config.toml
n_experts = 64
activation = "swiglu"
moe_layers = [1, 2, 3, 4, 5, 6, 7, 8, 9]
optimizer = "adamw"
beta2 = 0.95
train_tokens = 801500000
steps = 6115
dataset = "wikipedia_en"
Below are experts of layer 4 (counted from 0) of a mixture-of-experts language model. Rows are named router (the router's row for the expert) and show model dimensions 0-127. Each number is 200 + 30 x the weight over its row's rms, rounded and kept within 0 to 999.
After each expert's rows: "comes after" lists some tokens at least twice as common just before its tokens as in all text; "mostly gets" lists some tokens that are sent to it at least half of the time. This comes from a sample of Wikipedia text that the model never trained on. Tokens count by the router's weight.

# expert 49
router,173,194,191,159,257,175,253,222,270,231,208,177,186,253,183,169,151,226,221,191,192,151,183,207,156,218,229,211,238,173,210,195,173,227,221,241,200,220,202,246,191,192,214,203,209,205,128,165,183,154,219,176,174,178,205,203,183,172,216,190,162,185,153,176,213,203,179,239,230,173,127,191,208,239,133,185,190,218,213,189,231,169,175,219,215,255,179,252,225,270,209,175,214,221,198,253,219,114,203,193,202,207,171,209,156,165,218,204,171,182,242,215,240,192,200,194,226,181,221,223,250,205,218,211,236,201,179,193
comes after: " the", "\n", " United", " The", "The", " National"
mostly gets: " States", " South", " city", " south", " North", " region"

# expert 40
router,163,173,184,185,251,196,192,217,169,137,234,187,210,318,172,179,190,229,203,153,189,206,269,231,191,240,205,228,190,163,186,171,151,229,218,200,189,199,217,209,214,160,192,179,250,204,172,192,180,207,221,220,191,192,232,182,207,196,218,212,140,195,182,203,229,224,202,217,258,232,209,187,164,227,141,152,194,207,171,173,195,172,218,234,193,233,196,221,223,213,193,207,157,198,160,191,138,190,236,190,196,194,164,195,98,207,229,167,215,211,235,201,243,239,188,189,176,156,161,204,228,206,198,185,233,189,157,228
comes after: " |", " ", ";", "–", "3", "al"
mostly gets: " Pts", " +", " medalist", " −", " ±", " ."

# expert 13
router,207,191,223,206,208,152,206,154,169,172,201,160,234,279,158,198,170,190,198,193,171,165,298,214,213,247,223,208,176,148,194,226,153,233,189,240,259,162,213,244,216,223,216,205,221,196,185,242,224,217,208,224,164,181,198,201,197,186,219,190,180,178,197,183,174,204,212,205,223,169,222,131,203,184,164,204,195,183,194,173,179,212,182,225,217,208,151,207,272,210,198,226,192,186,155,185,150,198,225,215,217,140,227,189,142,215,238,171,186,231,237,211,234,227,216,192,189,154,218,199,267,236,180,176,235,174,222,256
comes after: " the", " of", " and", " a", " to", ":"
mostly gets: " c", " d", " b", " re", " st", " n"

# expert 50
router,175,173,110,155,235,172,224,226,228,217,240,217,201,256,211,163,160,203,237,185,179,189,190,182,168,244,226,209,167,214,223,217,166,234,164,221,256,173,170,246,195,154,215,184,220,216,197,147,165,192,208,237,217,178,201,214,213,203,240,178,187,198,187,215,226,230,244,233,196,201,171,176,190,249,130,139,183,178,205,193,215,155,175,218,227,258,227,222,252,227,200,188,227,235,173,226,244,228,249,152,191,209,245,208,155,192,201,183,156,227,192,207,200,231,176,216,227,178,230,193,229,231,176,184,210,168,175,255
comes after: " a", " the", " his", "'s", " an", " first"
mostly gets: " years", " year", " century", " time", " season", " day"

# expert 36
router,211,212,163,179,215,156,226,201,266,196,261,174,203,254,171,197,182,172,198,195,178,158,254,231,200,201,206,240,217,189,246,181,155,246,206,173,226,132,188,209,214,186,228,173,214,243,152,185,143,224,205,203,188,196,186,147,165,263,224,149,243,170,178,207,240,185,219,179,189,171,186,174,194,219,147,182,172,153,221,149,229,205,206,218,233,231,144,228,223,231,206,184,244,195,212,184,169,185,199,181,254,205,198,156,182,147,208,175,180,214,196,210,218,215,189,167,199,151,193,234,222,209,142,172,220,171,184,248
comes after: ",", ".", "\"", ").", ")", " that"
mostly gets: ".\n\n", " \"", " she", " there", ".\"", ".\"\n\n"

# expert 10
router,144,168,130,158,160,168,216,177,230,189,274,133,207,250,219,165,155,229,189,177,196,183,233,205,183,205,204,185,184,193,214,186,209,225,178,207,210,191,183,231,163,132,190,157,281,203,203,209,220,150,212,214,170,208,188,183,229,232,204,195,208,152,203,209,225,228,202,228,188,220,153,191,179,215,179,182,230,161,172,140,218,182,241,214,200,217,196,210,248,200,250,217,233,151,216,188,149,165,211,215,243,183,235,165,179,159,200,154,195,234,205,194,237,187,187,158,206,196,156,205,201,210,169,176,247,137,218,212
comes after: " ", " d", " \"", " b", " g", "_{"
mostly gets: " initi", "-m", "w", " se", "-M", " kn"

# expert 5
router,216,197,164,122,221,195,171,201,229,201,205,154,162,205,160,154,218,187,231,152,162,178,268,206,205,207,203,236,238,183,217,173,211,261,190,185,189,183,169,252,194,149,198,167,199,246,169,175,200,206,207,183,180,155,176,171,157,217,207,222,207,208,135,211,221,237,208,186,216,227,181,204,186,255,179,194,150,207,212,172,198,158,190,258,226,222,193,235,200,193,189,212,216,199,181,201,144,197,244,183,212,152,190,158,206,166,221,192,151,274,265,227,213,194,178,184,246,135,201,188,263,196,202,190,236,210,208,191
comes after: " |\n", "\n", ")\n", ".\n", "s", " career"
mostly gets: ".\n\n", "==\n", " |\n\n", "==\n\n", " ==\n", " ==\n\n"

# expert 53
router,142,174,218,181,238,190,192,231,218,199,230,191,185,251,144,173,133,219,198,168,179,164,232,205,194,187,209,192,164,186,157,207,159,250,239,252,175,187,221,247,217,186,241,210,224,229,203,179,170,162,233,163,163,218,220,182,176,198,181,227,130,181,148,148,257,197,170,222,186,147,160,210,203,203,153,180,178,175,198,175,184,165,185,220,216,217,155,252,230,171,200,216,176,211,168,192,171,192,198,189,173,190,154,167,161,179,223,181,243,225,235,221,237,214,204,206,260,190,184,183,232,175,203,189,235,202,268,158
comes after: "\n", "\n\n", " in", " of", ")", "8"
mostly gets: " South", " New", "th", " North", " Second", " Saint"

# expert 54
router,190,212,197,200,223,118,191,170,178,167,202,209,164,228,183,153,176,250,194,152,186,175,237,209,142,246,187,255,203,126,188,209,168,228,184,222,202,228,180,184,189,157,228,170,187,204,193,157,214,156,225,203,192,213,208,177,144,207,190,172,197,152,156,227,194,165,236,222,209,171,165,197,176,227,177,151,199,187,209,144,182,209,214,212,226,220,188,210,235,184,159,183,197,200,184,169,177,171,201,170,223,198,237,178,167,184,215,201,171,240,268,203,221,234,200,150,211,162,190,184,252,240,145,145,277,203,175,221
comes after: " of", " as", ".", " in", " for", " is"
mostly gets: " his", " its", " their", "The", " this", " her"

# expert 15
router,161,193,155,175,217,157,227,196,264,204,203,129,174,237,218,192,185,228,193,159,188,185,235,169,210,189,198,179,233,176,183,197,184,208,237,211,206,191,161,195,231,166,237,172,174,204,131,210,207,148,225,216,214,200,164,189,176,212,213,168,205,145,187,182,248,199,197,198,249,174,179,181,165,200,188,176,188,153,189,143,219,179,204,226,287,238,204,200,275,216,205,246,208,146,191,192,153,226,226,160,188,166,245,200,165,148,211,163,227,237,230,241,250,177,184,163,249,167,179,194,213,198,191,194,214,199,188,169
comes after: " ", " D", " \"", " d", "D", " F"
mostly gets: "it", " ar", "ir", "ef", "ear", "wh"

# expert 43
router,197,175,192,174,227,169,224,220,211,154,214,176,191,246,153,196,178,183,203,251,187,182,239,207,185,198,213,211,195,163,163,217,220,227,269,209,221,212,187,214,226,120,260,145,213,203,207,210,180,171,182,207,204,206,215,161,160,253,186,221,145,177,181,189,217,184,206,183,207,173,184,218,200,251,162,180,143,174,263,151,205,227,231,260,200,238,199,242,240,220,188,233,160,215,168,206,194,173,238,181,206,194,210,200,149,199,244,234,153,198,247,208,249,202,151,189,182,138,162,181,252,216,191,183,233,185,191,234
comes after: " in", " |\n", ".", ".\n\n", " located", " born"
mostly gets: " in", "In", " In", " during", " per", " when"

# expert 29
router,178,180,144,168,223,166,188,209,246,187,187,163,203,258,212,131,197,202,200,133,184,163,201,190,193,198,198,184,226,155,221,199,183,270,243,217,184,184,206,228,190,203,235,140,248,200,141,187,208,136,222,216,198,201,151,228,229,218,215,163,205,130,180,204,246,189,134,243,237,180,153,228,165,257,192,208,212,162,191,199,226,208,226,221,253,206,156,206,278,239,184,205,208,195,196,188,179,180,195,209,220,180,234,202,176,177,227,178,205,247,226,212,220,218,223,198,219,152,162,183,216,225,198,210,233,187,186,192
comes after: " F", " E", " B", " N", " f", "0"
mostly gets: "oll", "ool", "seud", "elt", "ust", "erv"

# expert 24
router,163,217,176,203,191,168,254,188,244,190,176,138,193,271,158,246,179,234,195,188,185,146,216,201,184,247,217,224,208,147,202,155,150,238,192,232,201,153,228,225,227,211,223,172,264,231,184,177,197,166,163,161,193,182,200,175,192,180,217,218,181,205,179,203,239,219,208,181,227,132,173,193,140,235,184,197,128,236,214,176,223,200,199,203,214,202,207,202,202,232,156,206,193,190,196,172,166,177,254,210,186,194,198,194,156,224,218,179,162,203,193,195,276,202,264,233,183,185,182,189,207,199,178,193,264,241,191,250
comes after: "|", "2", "0", "5", "6", "4"
mostly gets: "',", " Best", " And", " MF", " FW", " Gu"

# expert 34
router,189,188,166,147,246,165,201,162,202,148,218,179,166,250,160,147,201,175,204,168,174,139,257,257,221,235,194,249,214,155,230,212,178,252,163,231,253,166,174,235,188,160,225,215,198,216,183,165,140,216,209,203,151,155,143,160,199,195,190,229,147,184,158,223,206,198,235,184,188,214,172,159,189,191,161,197,177,187,196,168,188,196,213,204,185,212,174,223,217,178,191,247,222,214,187,180,193,176,246,219,192,185,210,176,164,175,224,178,199,245,222,228,221,224,173,184,227,126,200,157,248,204,160,174,193,221,200,206
comes after: " |\n", "0", "5", "3", "4", "6"
mostly gets: ".\n\n", ".", ".\"", "\".", " |\n\n", " JPL"

# expert 19
router,175,185,207,179,228,176,196,217,252,173,167,196,163,237,184,171,162,201,221,160,152,151,263,214,182,231,202,201,211,138,233,162,152,213,217,255,176,165,174,220,239,176,240,169,259,242,180,193,140,166,207,171,181,221,161,188,151,202,167,243,158,192,166,165,229,189,212,219,229,162,140,203,204,208,181,172,158,191,201,184,198,151,219,205,267,202,154,209,210,214,173,228,216,174,200,186,178,216,207,188,222,198,212,174,179,148,252,198,171,206,230,217,196,250,151,176,214,146,168,197,219,201,179,217,231,224,213,165
comes after: "\n", ".\n\n", " of", " by", "==\n", "-"
mostly gets: "The", " The", " John", " President", " William", " Robert"

# expert 62
router,180,222,203,179,259,156,235,163,213,174,196,131,169,257,175,148,175,244,206,191,181,163,229,239,174,212,224,251,198,132,196,219,165,245,209,203,255,181,178,242,212,185,191,223,239,197,181,203,201,166,207,168,120,197,200,183,169,188,219,223,178,192,160,201,220,182,151,188,204,176,157,141,205,194,155,155,201,204,252,193,185,124,159,232,216,222,178,214,218,226,194,201,194,195,177,178,191,145,208,164,205,207,190,227,198,191,206,169,178,208,260,191,216,216,233,161,231,133,167,207,220,210,190,150,217,212,213,186
comes after: ".\n\n", "\n", " |\n\n", "\n\n", ")", ":"
mostly gets: "==", "===", " sh", " Clade", " Votes", " Species"

# expert 25
router,197,210,193,200,225,154,252,241,234,192,219,197,195,232,197,187,145,238,229,180,178,164,239,155,111,236,160,190,212,169,185,184,168,185,209,244,189,191,185,214,196,173,245,154,211,231,170,195,200,175,251,210,156,183,154,173,198,238,202,159,195,183,164,206,212,185,233,238,214,212,150,232,207,249,203,173,190,185,208,189,225,204,261,238,250,268,190,228,248,228,231,201,220,181,183,203,175,167,247,173,223,208,219,168,165,213,184,203,149,252,220,187,218,212,156,191,239,197,223,200,225,215,199,176,262,187,243,245
comes after: " the", " a", " an", " The", " his", "'s"
mostly gets: " same", " this", " one", " another", " main", " largest"

# expert 8
router,178,212,193,179,222,154,216,140,209,172,218,161,182,241,153,192,141,203,173,206,198,190,202,174,191,251,233,212,176,135,225,192,179,270,251,199,247,148,213,220,213,153,202,148,266,223,189,201,210,168,195,188,155,218,171,215,152,193,207,236,175,198,167,234,208,166,220,184,248,190,220,186,212,219,167,152,201,197,216,148,214,181,219,239,216,205,201,255,272,231,203,198,178,250,183,216,217,222,170,180,170,202,245,215,162,242,226,161,241,197,249,238,212,215,211,195,170,219,154,202,197,219,174,193,175,201,248,186
comes after: "-", "\n\n", " •", "==", " Preceded", " Succeeded"
mostly gets: " from", " Coordinates", " Website", " Genus", "Scientific", " Label"

# expert 44
router,140,191,128,195,230,174,235,193,242,185,213,127,172,271,189,222,147,239,208,191,157,196,205,208,168,236,190,208,247,179,189,183,156,216,251,203,214,192,211,226,195,182,204,206,261,211,197,174,187,176,248,261,189,241,216,174,175,184,207,221,159,190,128,191,234,216,199,201,232,187,193,141,172,187,179,224,212,187,201,190,245,185,200,217,200,233,218,223,256,223,199,205,164,177,192,211,154,191,231,193,209,211,174,215,116,213,203,144,207,212,217,218,231,222,201,195,237,160,184,223,214,232,241,261,213,199,173,244
comes after: " |", " ", " R", " L", " T", " Sh"
mostly gets: " −", " South", "oan", " +", " Bal", " Democratic"